python train.py --n_layer=9 --d_model=256 --n_experts=128 --experts_per_token=4 --d_expert=128 --d_shared_expert=0 --activation="geglu" --moe_layers=[1, 2, 3, 4, 5, 6, 7, 8] --router_score="softmax" --normalize_top_k=true --routed_scale=1.0 --balance_loss=0.0172 --balance_bias=false --init_std_router=0.0231 --lr_router=0.00145 --vocab_size=4186 --norm="layernorm" --norm_eps=1e-06 --tie_embeddings=true --optimizer="soap_variant" --lr=0.00379 --beta1=0.95 --beta2=0.98 --batch_tokens=[65536, 131072, 196608] --seq_len=1024 --train_tokens=909400000 --steps=7351 --dataset="wikipedia_en"
Below are experts of layer 6 (counted from 0) of a mixture-of-experts language model. Rows are named router (the router's row for the expert), gate (a neuron's input weights, with its number), up (a neuron's input weights, with its number), down (a neuron's output weights, with its number) and show model dimensions 0-255. Each number is 500 + 50 x the weight over its row's rms, rounded and kept within 0 to 999. Numbers have three digits each.
After each expert's rows: a language model's description of what the expert responds to. This comes from a sample of Wikipedia text that the model never trained on.

# expert 7
router:421577569409533465536570562608520478408445556555480537514443483629547453506503440465547427609451504446468481512548455454473510478498469458471540547439521487477429457444511531456472501440421460430482481494543538466541447473434585617531460466536552552516394513489582429540509459473491463516558480508447561519467543506389548532524629462540505468397512570501472493526478557470523548522443493486539517526520534436439445567568497557502500466524445415467576501472536592506448536556560520538456527546436556544514460434544499443514471422586555557525581509442438522527464420418540481507557547564522486449507498443423540404578537569439559424479514508425509501484523465542464568410454560502518496530456482469544457487453520507571497584601584458528457452522479489508554518406505617
gate4:471571520468417516485467458497487513518537534440474542508505460539564493437432468461478462414493427459557477429515496455461546543514441392482475556516517424528499506483529518518562515479507617487505505585495543472499443454425561535393467477553585453402473499460496535481540470506546528499460514424454433530492517426546480479521486558484544574441501475425573538501458468518529513467489530447556537383518455495386500477491578367484512485555524528498428496493486514428531490408512473526463502384519534608441548489486557548464568596472609631513530516395546420518504409502493477506497569477434516530500548538453536462454523443436542402516523417466462458466513432529547496584497499583589549591538544416520569468519429504458563472573523547529543561591512453461411584592579571
up4:547424552535612464537497566543524503480506405438521444429538479472513472512475507474572607555543516589469519530416461548501445510494584533443483494463480537475519532491461574441450544466472466498494491502481433508468531449577443516507523546473363457550492499563472534482406501481485474449493562606550579503519543546516535509424572460513400457555521584552480521542560556480462532519461530589470494514437543458562523618497458581481473440510478487429428455411484566493547467576533564510539533588496495441512530490516480435513543502532444393529480498653519448534502620409486540539477411594542471479472526503574398492517493508582422545535471551537523553517459524490424514432533546468451515389394513633452421433437519446505555487456496432503504513485428518525534440471428478
down4:591532525444510475530434523558523409405536534407565597432431506494477427519445559471521443407587457489541395458460520475514558478502521568501455477467452500560506461466578529454500480526483427604501489499505522452528554458504456563442485584604511421471493544554587527477559500438481448532527446522588568462445487540490454471544470428433450405502426471432502463546484594437444454476491619483556436567459487566487509470493542475446553527545534509460468465526586547474428474489520472507538461569494430468461448501445618544525581540387523554467518521530547499451470498470507480548522528554438560484455543537505528503556445521543502487458570482606572622461438469520551516469515484472469509572519401571651459517485504465512550520525514424487489530547407535390505499473527397
It responds to: Word pieces of English given names and surnames in rosters and results tables, such as Ed, Fred, Rob, Thom, and fragments like er, ov, og.

# expert 58
router:423530505415585554554512431468481528489481490484485485435547490461538496381447520542547503488468515525570541453519502413467592629393533445453484548479534479465513470549513567419460524513564514506482486516475404477480514522514501458407468445468563462373465570547478531516471577530562506444495500572469472553606485489528530444410565530570562460585525498509446494519622484507558454474501486416531496571417465423511490580491533468461423467493500463433484486506423476534461522568495551475548491507520536463539461400621514535448550587531503502544473457541556551448631563523436512510495483416478537518446585526479510502562483427540519441457454477441559632512507466530472566514488615397523506630492485418525484493392534524525429518506495426490453549502598502533512469483525422
gate0:530474498481524544555424507447461515427511435486481467461466524462533495446445430422501503469472528429474572596518531488538503527507500504475412391496466528466491509434523489563501444617485530607554485529547521604543481520582492461595406502426424506455479493441435457559553499482500568503476575576414499485510403463489511511554421534488525417447540601441536625452329457522381551381525480539512521525606468506493415543465522520466501539489497482479512474499496569537476508461455526493469471503511414549458503487452552531481567563510475531506523504442540568514486543466539526509425534592551521449445530582506474462520478586545441476429424436515430541481458513655484428509472443517470589537494548457455547532547514549487490574506464578480574535381532594496466473440461498
up0:459513452551485457381507463504513506515460543517505511634522440541442440561557539555540482596526520549502469419572445543489514459477532474548614567541540488604443482519486510458523596466526494410497541498465554417518497436450449514481566512507569593569588475574554584469458461513489374479545398458534498507456577531522496492488548379504476550478473415548427434544632546457575434548489499459523490460429514490532581453496458513525595470503539559595534555508538474429423463587518437512525504482478597467516451447543500503565433439505543466447473521441446426468516502470563505527580472436455524489551456379481497521449494403460537528559556594528558476535456487394534480493501524461553457491504488500554456504521502449553555424510574422535492432545432422491526511548541474
down0:558431506499442523536495569524458473570440430478530535485565567493509428530433539465539504394467543456438521357437463431534514508493543556443541438476416514593425444555543499451511536493597470505486515507522531544463475554429543519524438464546522542505575490526530482443417515455432554472519434512494472452465578476528562597465387544512486567557474486519433418603549512538493558541415562532493514453443483577556515451504533523486532545474589577528506487527499451494482525609594500468516520519498419454579410570493468495388473533391481432481587425490519529460476450429546445479547421449487468541515558559431482508550463405515498479505549421514449497523426579512520402489666518508494507527440540507508472544615478526558479533474485402529473555489552480496519560480542421
It responds to: Opening and middle pieces of foreign place names, often Slavic or Asian, in tables and locations (Athens, Barcelona, Saxony, Ghaziabad, Brussels).

# expert 21
router:530457579569466481404493455580522486492428483508528556526522462458482466599552546477591463531518580448517443565491524490475498404537483562437501597519538405522477593546476441516474477556439474441603448512455551463553477423504552448490529506446460497487524388468509415481550481558497579575521499608431475465447559520477551576428487450513554540469457489479540516493546475535525405453454473511489593485455507486512477463460429498471518431548553400411556567414536577495503544490524479466477463534619423506467583567444559576460474533416519487457538518541412558499499518513466467582519385447583474554525492468503494543498459493490461474501451441474453461526469516542432455480492418493536595526467500583504467435535404459488419496498516539496436523619456439375503481438618442
gate0:408545497439566399505434531532504547480510512399468470540521473478487527305536526484552371505658565526507454496539472540487483506527531463518485518537494534412507477503430480544419521469443497519509508425466529553564464489431571455486575520501408513418468459476565550407538513615514505522502457438496512437446517489478439570419489539485541483544446525419561439549531534408569468515546520551485482499515461510593483548480623465477520518444509559473478446415616488565520531447478418454461552509558523424596503569517507564510579491488486586496520460441482481611461500558499527454513480552488523540567412492536583601385570521543480521444458534596545485514475462503470504526525472460403452549549519549568550512484439461513440535515501401571468471529514495467529541476490536
up0:481452578608423539491602565467514566552482472540569633455602521499534461538461479506486475454458498555523460452490434459513447628545518487487517461525552443491489493486564556520555469492513503525473463527542558402527494543487480554533518477465543509469497397533499476619463512460478532485589433652491457530511440498504395517554411454463492509438506530576505503443452454558464476479493525515483464429529525489382511445504521460489550461484614492420515541450496524492413460552524494515515522557522468481484481547421464563453453534434608504549498505460481524420526506463504492564468553483485441528412634450457454526551520464375449474557503453427567514535457447548510493560441578665426397432413534496478530500529466453516501474485519612463479573415505459472537541543479503
down0:476540407520573471579560524613584555514457480558501526466475453498454533411422424455443545448473480536526492549604536551497537447495528455459507409491509504458535521456551511514476506390503506531497464539558521477474473567498476424494495554503471449449454520416493547484506416436478453500394531446472453468464506543610550396484492442584476590527573507511543512571475514546501581509513527558519482505541497497374432530459557479476537525581469456583537537461450486489634457473331641424534526463410540585467577437489534496466540479511568532501479451541494503519492516542427503482453546504540580567514425517506623567500487454450503475452552443583516436498528511482492432479495530424467466420537428470462539502495485581538505501529458637459490469496533486494541554420424448
It responds to: The words for, of, on and by after a work or award in film and music text, as in "review for", "Idato of".

# expert 37
router:458454484507595546400410564559490400498394432517509549545545548438517483386594527493491347519488524462500552623418444513593503502554466459569436469488497451539458540535449501551462486414461551474479570544531611506515483459482457500569492487514484577514425488505538497545602466467489524498492500621513506546564527527501473572501622467468504459560500478485440533471462479541481528404433479565518487587623444461584525510476494591521503500490477493533630473429482516504549575487421547448520525614521456470523456452540509547520478469569558517532512533512516416441556488448471489465409497592451512493456489439468517518539421531550492374584521498471510469557481489528521530473519450446402498473450445522555460575550586538562515549453478478506467476432491518568536419454485488
gate0:427405574509456537580383535548563500468510456499517483489461449416545540517461503485369476475512472539471492535553528486454485528439457640477465506617478482488525586472574535501454558541517456466561513521578464482488467491484524520573479457548440489433588503486573493543536468494481404541492599453462434542495567544530497499457453452430415481496494479550502525422470502455469497565551531469522499468549473615500490507495382521440557494560531464530544462531441493536521547528420512529560559518459446544440500466432525555528584518409518440585423534485535457490572542414519509509576541628526484511388432482534466508427469441402541495556560383525500499501417555522544594472504447576427535472586582500529454523534495551482548548492504634410492512485539487467465486474462392
up0:435458430441503562364488477445494545487433473490480500474474516629455507501463447518525579569573618448500541522546452558545474483509480497532515470516517618525467382510517544464480518452499457515437527547450503455398520570484436460472554556467529592510520459541501476425467594501501330435452405551508480450527490525486543476524531501504456488499497469404465547478526467537545470576555422551489510510435522414504473467531515469516505575481549513478447528494547560507470500474510573465427401494467509409476494592528482476481504525601584563631543451501562475562475493429475542538397521442499506547564556545475504532454458554614461472476431533518514503490554489612567515562535515625485520494460422461449471417578563456604474538520485481537543502543435459406531470548467565
down0:541462454526539476549450444526464425506516480434495523501558476559446455448534548505557545483478512479538437409529424522479562579493565504439523552464591487566449526449502550411523534526669570469582586462493542536501493472406551499450508514426525592447550473493571543544484543460485529518501506416443446444401501492542412489540552531552563506472437471501466503498516430513553511554632518548527480510484486478536483546525524532482529565492561437561407498554457448466494449508499463431521554487434390466501489549369611417450443488535529493531523570519487561586484568527463537530520504465547472464486586522462504475444549542519502482520507528531431419497522560517552416533531584506521596585484373345499500464528437502490472419520510526481587457467445496376467558473425455
It responds to: Conjunctions opening clauses (after, while, when, though), Coordinates colons, and pipe separators or and between figures in statistics tables.

# expert 6
router:477537433398498383555483555428538601447523540567546516494424536539548548464541488561549524501603636428534445415505503611510437544578511557467562421453532540616429412427472486504548575619500502584471467498514463572457521515502407436418476489548508480554533576434537545494468449509514535486548449584488554514467479459487510483527550444521492399497547536520547522583498458409481475474592490524475405491527523540570481477565461386476454517506505492536610430546481460528481505549480444488576551454510478436545523480571423462479507481522469525532505510600460536530552439530360526526503540495465495507364464509443559513474511478419517483434531463496542414456480519500520479549522489507496462457572549511454439557526570502518576539481488475448489482445509380445438509515526452
gate0:496466507503434397449595467466512494509528511567452536414515477490451532476552564538539536482477440500560471565481577501396479478580477598374508515532587437524484414511491420518460475496540507497516506524529525494487505517539539516510414480441450512613653446506474466532495399557494457486512601539540539581449557571502578441513507521502408534574563436355501504555499514442428505436516520439461508608431483450489470509466479557516532396557543486495437519589477481541441424533466450399455497491488494478446530514529346438412479440562453493590412546571473450459521597553506535527490475502509421477542436543501461486522533561481446569470464483463495471551518558524483460579509415507615489561574515471486483483485470492494506492484452521513535506482584398567521525548474432
up0:452575438615537532614465475541579462469510491516507512484455457514561492586467593516481480500514511497481540439468493562572465529461514460535517435515435509515436600403458516494589459470433435520401587519479553511459445474409546463532532492432530552400348510555543549509507528445478528437511419558566563444611477514529394475469531519443564511446476567424497472431555470538558442538437470506600583491547456544444506484488549469530528570513506466501614479436537404411550534497531589546568512499594443467486363461527496500402489481438507563532537516417541512535550456471545536504541479454510499530547505517443580539479401496406527494517491491544464519479513564478588596515440521445455579460460494490484524570526512457524499554548585455528529501503500541468424519503572484
down0:565483459531576642557506529519494452503565547564517557489576436512508486454449542578541508482492454552490524514530566489409479458467368544490532544567530472444398475464543477550519503487534500519524467481496552482576536568403524508504506534515537536437467507445554528433535521592372464489468552434526476443470479448437440461461434448533461447504533466506513484407465550582528508554571417467511584537601462434533440550466454464464427485471515434551445490472565496488461533391513554527545460503465473516486423590444615500507527450455530508539506498472489565509520480443458412560566494480544476400477544463478553515427465361485531554483500507508505445576540468628499489498529458575449550490484519568510548480577481511607468465563496647530498584449524469414421438500410540
It responds to: Word pieces and words inside quoted song, album, film or horse titles, often emotive title words like Love, Night, God, You.

# expert 57
router:445413464504542508535512573481421467455489515515457431578484583492442557532576540548462447415486484460500492454502473460473450518513543476481523537525515507450555470485509536502576556511466462508584562441425472552563466525521507570529534410405461427575514509532430516468556494530368462603487524511571558477424451530508393545502501422548442471619425401495530497427467497509449528473493599456487406494565485432521485386579504436465483565526514492539554539498488455405469424451447540534535525542444498517550486506567453551409532431579619522482547568491439594527495449391435410482539486540548475425541446455461521509542606456472461443480478522583535435507504465477381588458450463502502464541521562451491511579533625485532545506511539489515501520540502469492491511500597553
gate0:515458521531528460504460536518589530514506526503490492517533463432403476450558549502535426491481474473506588529534555521531462483582512502551507576555389487485466518511522551509555399409529456533570464505448553566441608513442549518443484471460529519461503499480550454557461402494463475474476484477543459356596472508561503521521521439466575563532559440490586502468459545545500513332561469432539515518513521461538490505444509467447449454407486522541547442510459518498437490420470436515533464522423508428476449551502487559390518475499443477515506455536475429505526484550484473469502404574618490448577580448588534598413532497497424500494560549481531486587454499530594537474613499476557552436454546518474594485488564530388529381460492537533526554392457618514536510457517462
up0:454448541578514446514465428375607508566499523503484564533452514443521515418500609449568494487465538497558580480511527518454528506499423533557483431410544561496454464555503483500615441660562466454505496450479513436596424434515553619464475431462497451525483506502524448508514515511466519468434495502502524531497450487514475472548418526444442499539388463579475582508481532498486544423447475479475400468522525448502481474401462470531522483544528560612555553509440548516506518552584525526508516498470427479540489494555455530539488554508500480497478517497564451456536516389516537477442430519493556548439494471419449473421577460487436514514507505445445590551539488557488596471601490548547561467593478526498581458452511430414456488401396515499364537456483550438579484542427482
down0:444484576467506477459426558495442480451502449497545448536538481501486474431435617443507498543522492425448536591531506535504531552453545479570433413468474591495420470602434535377552416624445582517435428442396410386515548444534588509507483597491596504536441568466567538445564491537503510426507419436481473453610557554454482508375538546533484520487530549476498529468524495489499444501448492493577496509426469481462518425514518443493524495525504549413498551472575456459466498534422528447521520563417399482520465586418459501474545548490531499580524538530508522480542502456518486505541519509463511494434514434508535493531553564463611626531497539517413450442483509520534519454530525476504446565401511600520483468548554566493431545520536499520512512552439554456438472516544583
It responds to: Middle word pieces of common nouns and verbs in prose, as in employ, need, tr(oubles), d-ign-ity, iss(ues).

# expert 3
router:431493549574503385452522475577552491486469485522488526467480479451549511519482564494402500531540555552481605579511535430612490466423432492509470532483470501598410505524481552444532521434559524641472495562514610542524497493512474527509557487432461504487502465379503570567503555490452453530399537483467418457525445416460478538445625606417507440518554475521489521482502454543531463500543446538560504504491498583517557458430476500509510472533545517450518435579516463486505509492528578438496548557589489524523471401421472476476517556509495430450459470470467474465444523497542522519555464427462601482475519504489518434507421506580487492516365485446504427517495484443540554489514390446570543518516526480580469428481557518586453519489553550605561380591500540477439636449465485
gate1:563493539515570556477546498500553569488512520457465495411506445467546529467477462530456460547482544505487482510487490568528443523504448452466496435473556484497510419485482481467520544572576582429403541492509553432563649389452540527484443580454451525525474458540474468471557489559540453475488539626539554559395485486486558521536558579482569623470517442496431562529502476585347461503484541590459410436524539502397487408494509502445443555446420510511454464575590568498434401512490431507518531456470457513453458440511511597511460500450447574502450585458447562542487555506507473444568486388511502485597521534477501550522503555475468458458475480401513475543518546511507421538484537466406472607534493619520597515451510568481518425476575511497483516491450519462439488469481496
up1:405522474467441392554518483483442501522515496551571499571515523569470458589450499466507515465458475492575472552536506418443525484533541525431528512576473540474371594526563480502516458456424444550580479504466500592447370559511475505455534506531591468532486515449511543500471536459517531534547456389446450478544423492535437477487531444506445403583474577485543412492437543414611539502532469438509521592544506472511516517516527452615581433527525510452546532413463411528561598456477640548537422491498573480579534543533552441470491447533476473524550399547554485484504442535506556537461473601478537434441522424494476498478484442535531500634457555552430504444480496461492589413523504508544533437469542378466451453587523434517520539515431505509495503486509494551518472537490506
down1:450468635553460482535498426472540511541541489540454582454586432492540506575476558462501552465478568552520428492550467467511505466492537577447553550522492453473455488554518395460546453481496448400543514396513548554569482546507453438489498457555512434522592468519358486564522508492392402565429528489487392425523498502491457473500509498588502473461463561487454438470489526485462428492428535568536462568540473524430489409582505450469499575559542546509524401551560478498477523421411510481434440553477411450591569605483526467555522463489428499542503488554438479509557503511483588541507541518576574559525535476619486563375561518553472509435545517486517411490584498474553431580415535589494520541473505570565457456523518397476460531475559544523539520490476479513507490470539502
It responds to: Pipe cells and semicolons between numbers in stats tables, as in "2 | 0 | 0", plus dashes, × and ";".

# expert 14
router:478439533503557586497482545478492564447505562520477413460607540508471507456522490420550419400555486504525541540503535468541570578517421489453451546551437557437507470537545523506488490550456481420461547542511558477490571595552496602503610481498494529541610535604497548474507519468484415519525551490466550455522498514508392436630477530544582549463510477505634437544462510502469414554479635517516535449478502377537508471504543504504550563443469593462484460468445555523520488521444483494506452499511480514464394410440583576445501404395494365504502477397478498513522450449542481477562433502546537441491507457418472582517492509507480547481511444512442505475490516416541552572435485578455438457462465504462553531394535503483504540502537486530543496432533517468557531417475593
gate0:468507454516453622489494496510508495486458507530432424470493516533569473552561492502535451372485445584478493420478547508489490531556410491550441528418554512543559470487595491529530440518612399454483420484511566517509478540559457499500568568503508491409575503477465510518530595578524482522413489572537523434527490490548548486513501558509480581453571445508471515463512418466514465488461449485473420563576536484420412494512582359451588496552550529542522532502499434520473522650459497651459406521497551545612438387593540440468518484454515489620464527422412518446501478444533577496495584423504520464445477413471465468486491519498422406511491557506474500521512522524468573549521467517507485542456498539508452503385487565494450473547455546522491481501469474528529481540422573
up0:494531489481510497454500508541495481458562475444509447533465521416362587510489500509504589514482528542615565514530449569371469525438562492424450457512441517402540505520565526529469489519447451456465495496457459486530440487440553422521477463491509574470489582480523490439399460517415527549499477462551478501519633513467524486457407471419467478580443453505571525504439558577433526509520450547540467462538437584523519534513545542501425590477627605449430492439463537557477448596485561476552488527496486468452520521482585580500508505464536567434526484544590510522478535557463521456581367526417513554532437440458521511478462505512586508491513478520572495388414426470546485507510486450537485524422555535437583466526541497561475529525565419468541572441409503562557599551444517
down0:496514435499562504528513506508536541468521459420469510516469556426546456487561461566557529405516566512560549472501418509337530516495504494516556503450527445511526417427403580523510464522339505480483397512603482483452450495426457515462508436439454455547476535544457494503493522557487579549506456454521577475546599416419571468517583553472510536510544495470462437583548460438457585428486476549572506523559470439531544508569456413488509539501474520444407446469433473531528442520519512511478498364548539552562490465483515573480532485486562500441528519614439476494545509540523523461601554527463483480466532536548494421429505594433513503484530494545528503458599525483583476396434517543512488500565563562474505618416492588469508578486467511491398536602505483525467572434482503
It responds to: Election and legislature text: Republican, Democratic, Represent, Sec, Fed, the in "% of the vote", and line breaks in results tables.

# expert 8
router:474489470482498449546482528531491629511509446477550452514469508514529557427478586462469464539462545457472430478483454499580489544500501386641557455420582451564500475489468465456547489595512454514507555601424544460490561517502478506433505519458454583452443547541524551504515510387427413444538452590474494521489491594519439544542524568499583491453502555408465484518422411455445462490455486478557491551501513415529475499448571565486487496532526513559520466517572509482514559451434487449507517465545510535531410463551519553475515541460460614513467396464601583479555507471408462537523597559477445500423471522547408587533524474432452508474476541519593518467475449523477522531470530575589481605558522490520542469499648441529480516446519466406521522406511466426497582446415515
gate0:563483487464529482562502534595417459475520492531527525497533507503458540409420504448469561487444518472509493485431481510513520570447351389515570415464509522561444466599467546479506506565499515497560462483550611447497521487415440551544420557526494496561503474455492572565409488463483405557523470480495514550491556577485483523469405433571428544519483666436460583517503448597547587425540475521495507522557381448471571475460540431452547418535567461520484532529473505509471611456537504460493458491521483524477426520451591540460507502468408524500540418525483512574512619518492503469438487487453560451479506509548487528497536514410538493588455571524475520519506612503480517534601432456531583502514533465452396577525539605486495454502563425509473470561480475576530557481482538
up0:496453496504506459487579451374466481508376468439541471450475508509585522465457488484526648504385510460588461525462564492549428497472468461491479504523528544501501508556455450514492500521525479475412467600417519465516519468460455620580578469639512453558471476520567523525479443580487417583511499480522465510512568431508386531481433446542457549510426470416429577562471468485508519429408521490499563561519556459513515445493380575441491454481530512495534546554483529516445451422553502495572551473503484464536437527444576382584503492426501593519536518469490468491524504568515353530505499590570483477519474454585496448520631516506553424537468616513531471471508560558504510633503448456502422493449482496457511504546544478454490503539540539543524488554541462483509480532524520
down0:458508471550484495526492457405508445502536463605454467493512467565542496477418499484470484548507473561460555466505530551566504516536544522517557499392507475591514430427458440425507516525465448563476467467595475419476442561454507464454549621520537458511454500513539477411487567480472487570508442547528519498438562475513455484466495397476400445483518535515397507489527492472367498613491533510562533525561494555577457412518538537565537475398540543463425514512559509504526588582456634579526552531515462520537500550557504488507550574377537522437427381402493395528476586482566518452540490517495486533468410489526457489510504494439581498453493587554558549517457484554448489528500611568628466474508440509570476453476433428524537480438551539529478519526494472454424502572482563
It responds to: Sports articles: he as a sentence subject, cricket bowling styles (Right-arm, left-arm), team names, goals, positions and stats table cells.

# expert 16
router:408537416324525454490438474520488607474561605443477517454537454468523407463499509579526456521384586459539475458524464532499664599533500506403490526506535555497420460466543498510488537585540529458557511387468440515424566519473482565497447526447496495439455586465493427498492428504477505497581506490580427486487434455489555509494554579557494536570538612492510504560489501542421619389498541457544488579417496522586506521485444505482434441468472546574527514514411525457538530484482490431544528386548481567553455519600509487460555476494508562464555600523454543482514493461408549463479444530478493614443526491567515424464585444499426539485545480556506511477504497518499491507452474550471437443454571530507544557473534525423506499501480450532530521517487503427494521479495503
gate4:515502457494408491457394373504435518429506573584432473511498450554541598461526482435457469556507502444499430419449477439524604489524547486474498663541529524516457459502449562447573531524465507532598438486427566440468603542526580464449460444483534460514524526494505511486458355418534521481492579451440595473497578496489439504464543570504539490517481378537492452509468543565489447558589558516495510525542506547532476547406421513491565396445473480572514483520440426504509426503567501509487443550466492557481396516519509476408471570470504531481574559501467566507532502518519601514555505557449501436557455496532468577521494505565493479488491498512497497571399499411562546491477475532492452392455510489514522506513456536512596469463484517488584461434409512484394562569444491
up4:486483528501538483541498448571535525586501472523454463506531517508469452527479433513525435463546526493488514460540505509492527411518444479514483442464512479503535532490466519477468480452455555510526457480651427528555471549456527519456486532536556567444424545514480342501474550563563497512436550596534471486531415536603512539583538559585570551529470439404441451513539456543459478689457482449591431514513527476461469518553561533493497519505496494418533562499465467558495568470441561526449542475516532455516453494374459377459486450481508440526551484537428466531618478527463492506523543496510606505449596523571546405495428487512555448450619475540394428530405521524568510397543456469427525509568569449493502476400522529521564482503485483442495459513576504531531398475493421
down4:459431531541566471410495518512505553475477511492484518460574433530517488565487531371575575529495467605577405503531477476483625464522426501448559488441508492442491596471517558538431512496526449516484498540514426453401490474491447512484469441471483467525480472639527597605481505571486470557447460575501467492558482528497434492451403544526611548565559448476445432494489453472497456527513560575502396441501443454502509458469507566509506430523494576528405521468507474477496428482462445522484528539530510506538420443540475549472456410560597486469498484469526540621505583566543603446539415429490491437531501467463494494493422521497535462489509506510554516491468434444513499514494447383525556572575495481556435518518475440539553581542533703431412474495529477505488525482454499
It responds to: Middle and end pieces of German, Nordic and other foreign words and names (Schleinitze, Staatskapelle, Künste, Geneva), often around umlauts.

# expert 26
router:584589456413396480612518507470573555492481493469487535406528514456556499494477436525543470478432565550507557468545403415544472510623550582514457466470553493448484409542503529470522565548478479542511408521575511503609426488529474557509473583398559434495502486366495458481461559476458468478544492468458536524500433487496431512514476549451504534454603522438552457603524546471430562490450587447450507474477556425502387490503411443525547489550513485558501516469449587504487547522435505399492484383518538473532414554526543465500555514479423473541478477536463511500490571494413556515462588500554488542512539516583486533498563596598466528536471449512388557526563522529527477460473550449486474468568525542536474469494445533484454407435489484428528575412493566475507513503569416
gate0:540444477475532412491539553432568472499543627521468570550551495499464438440443566520520508445449423491488482525395493546474548507601581430510539569376443474432496469616529488422412549512470508485453501384507436463542463443468466585529491495579555470478503413423551481469535500529521503488472528455570463496502518456421467495535413536412554512485574484482525487535439544540593425470428546463507568518537481587427472495528372489433466506414463523502446589533491506518535502579452504526492482466443492496443565506555513502528619433483529576404474573506453494461501455545591510496610493514541507467531461526484535469498520577602525567493519457482422528517522536504493522498548512497504475548438478473418562618502559430417550516455475512416476524488419601529528510428460595
up0:410533491597459528532490581505547582422509379422480328400495557533548479480484403510428503559579561560507558535527493513460501499409492549463456469599446390499459496496444441485491478478539523593526473450559589557573462462521558411518509443505527579525456481512566463504455479481520408541598466498415497471477527536480397433534528503604488422444446482554489475438534501454568471542589450590407486374518493476509524514562529405456559502538511578535569488553488554478485479529594468472505510452550492465560482503475422542503475520492576529506517452501553525531527530542450495528456488495534505533479379363481564567553492489468519484429492527452521527528507495444537487474519471572512542432449507517489475513473469532460503456550418562618456486510547525484466552579560563
down0:461539506494578514529491658544572519610500503541445467504403503450465554488491520448581429531473403467502589418582482534533530489522539495476459423489442465590536459562451427443503543464500463497477468472482532501457503520571522458423465465525586503450606409583559433512461464602488527531484468488474578544558513571487395477508514483561584532497474449478481570506443501520435500454510512537484475436542475427454545482489549423470521516393641571512558503607562551447528489539528568520391528470453435559534504545492486391527483475484404464487512501458514457547554563412564548477524471492421505463495542479514535546445470505483427452573527501449533513517560502407602512558514560595504567479542470483505381441540481413548592506510487569483501502536512476522471404541507566
It responds to: Final words or pieces of proper names for places and institutions, such as County, River, Street, Museum, Wildlife Refuge, Conservation Area.

# expert 61
router:554455523452432431517463437408416468461526503590474543532566558497554400485489491450480518426538492526548507484403572479501542446598486498564435439505467467560501483443570438479522535535598532603518515442532581618485556402525399465498521498539510522455459442421525580440408513460540432499501523456453487588501495550541490495564554562409471453550512544457497493485492526594548505467530465540467390457501461600522563543562568456546457476528544551497504480470452572410532474476520549533516438489576472561510523473474459463506473535520636472525539476420594583518503511570539577493519456552438509509431446585464397581485565518552500538566454558509456557380486500494577445512478464531547557467504434450591506448515506464510495420482501474495535475380435487528478445495546443
gate0:529515534502428469575471462486488475549507439516444437451466503540505516490447528506542563444431502474488456372447455521498491510527531482483465474500531497612525443484451397571548436479544496512511474572422508538553541462482486541444507531522454438436459518578407408472474471484412563533518483498524479590442502540482481469578515467555392453558460491486443513492550491421413473483604500564576537491452412448541516541637554501464496499523497572481496531475516518506543537453481494474602509482452570417542427543570450536554561470415480566506459574436466533426437498392587483517572520437539623514414542468500488550518523528371458459550421514581551602489496470481491421508536482424509587467490481489476596494504521556485444511462460540636481482529491483576629436554537538
up0:501486503410473462521556483443510434454488507514516497536507521498456567457441597535523515504429476540489503489604480539488505498494491509532508459514544541555487518491484522460506501463486419363512459450495477424496579541474565439481569505598549498504486360603473503570546561340445438491533519530492491496523492549495469523518519530466365522460526479447479518482521521458601492454567473449475519517563553575429531480508658499469534409461566547503457529474500526507537495646442539523540528521418519368619444533481569543465641535456485369500379421514522517450501486485535533499473551514445516499505454528486469509472422444518508601505623488556507462475529444582542525488517447495493471553496593517473551448495530596459468498541434480494476597498546452540415549496525560
down0:434583487503479474509385480508638466464497525409428528492483530513394538479543543490472461451539533482524503438454457555522437454528641543540521573502536520526508518428420484499512402518493514476478523573468549454499483427489585538549435487501521389403499512604561436456505459516475523585443489484467501461526528550492531438510518531479521472536510568454537461576389457545472428423528459509656441568526512442467510498459392474528471468509533407508479561471553478525590476476455464494517502514521478577629489538543408573515456453503445589632511447480469468477533495543510530504540421509438482412518515496428488534519575545478525558507472528473460453541419512571628551555503567518472472445546396499453467545501521517529434473521411468515401612488481493510558506571495508
It responds to: Line breaks right after == section headings == or table rows, and competition words such as Championships, Cup, Games, Open.

# expert 36
router:592513467506438481578504618478502532473502478415437500451490532550561478467475460502445465499424580580558519442533360543531460493580515472560515438576560569411527424594376532427495535521540372510553458473472483453566479431509473536517534504452538416459551526372501526533537388552512489548560488443478426468440483423575482609458501511572593541487549543514563522516484542514403521431506571522530493521527500475509537469549439414580498463569503512569476526547474519476540520534593528448504394468494557545499545500490450524536505523465574504434457540478468481498598511473431467521570560447491564556464533438484502519510532550462468446496435439589474587439572530451546400542551545513523427558505516556430530467491522431479435459519440449529487479422491581507457552470546528
gate1:528579523463560486534532492510501498507541427455427482382475525495424596524473528456481488400476576541502495582448489467568428426421491461560460408486452390477544546552472537504555466514503477551516502476447485557525483597584554464502594456438453413589484507478577566563555502550504515527534480489499497457496514582420430560512475483498476518527579581479469502574487473511542488422525474596439475506455432411592503434469488530608530566494579546516563469476489448531509469502528561497547406463473477507487447572504613557503509570620414453393458623464512576511496452502556502496552539458479508572447457457478501469524558467510517466571490473552494496390391566573514524428468512549435526553511499469521485461586443581518589427498571504453464451471474527436546493413496504
up1:467576443520556535559441460438443487565525559517434515466520511484526523432515489503533521559528446481434461466540518511522408450463513512560567627554508562524558509495528514486495481468506429417446464487549527550556470452381413459453514500453521490447534457496517487384398564576506578517595547474561536431610482465432483532490517529536472431512502464487482540525614489518455441460467504423477441459535560545538492512502449391491525510505523489444493515530428449539531362457425527424500454514513605551474455433492518481467576513550498475403434474449514453544572517536502561427504523480545449579485575486485590468529458347479593438549471506562588476514429568500507537507519466456461560556546486557425450510513507507490498423452452592565425491587564530493540387557582474
down1:533521469445499518517448567502541457625612528505497414480466543457536507487524556514614403507516513546448454545463502505524508443407486511638498473553456436459501520449452501545502515536422509469506604610480542472525527460557443503502551596408494474407453522525623503495417572553516491453537522516458453453510472450508505480513572517532540527352371403399458525581532555448591450502381463435471439530561499497490459559469568475461469531421566493504504423520488482531477521519550505456497503392471426501538440417515514401543514521566529506441486517501518501574417482492560522460541548539453528546492513519519533468468488571559520450580449463512496438527522611508490564453510407515519552473475540418552420483493466545519513633512527540502525423548425497451427484511494518
It responds to: Nouns naming buildings, institutions or programs, often completing a proper name, such as School, Museum, Center, Fieldhouse, church, project.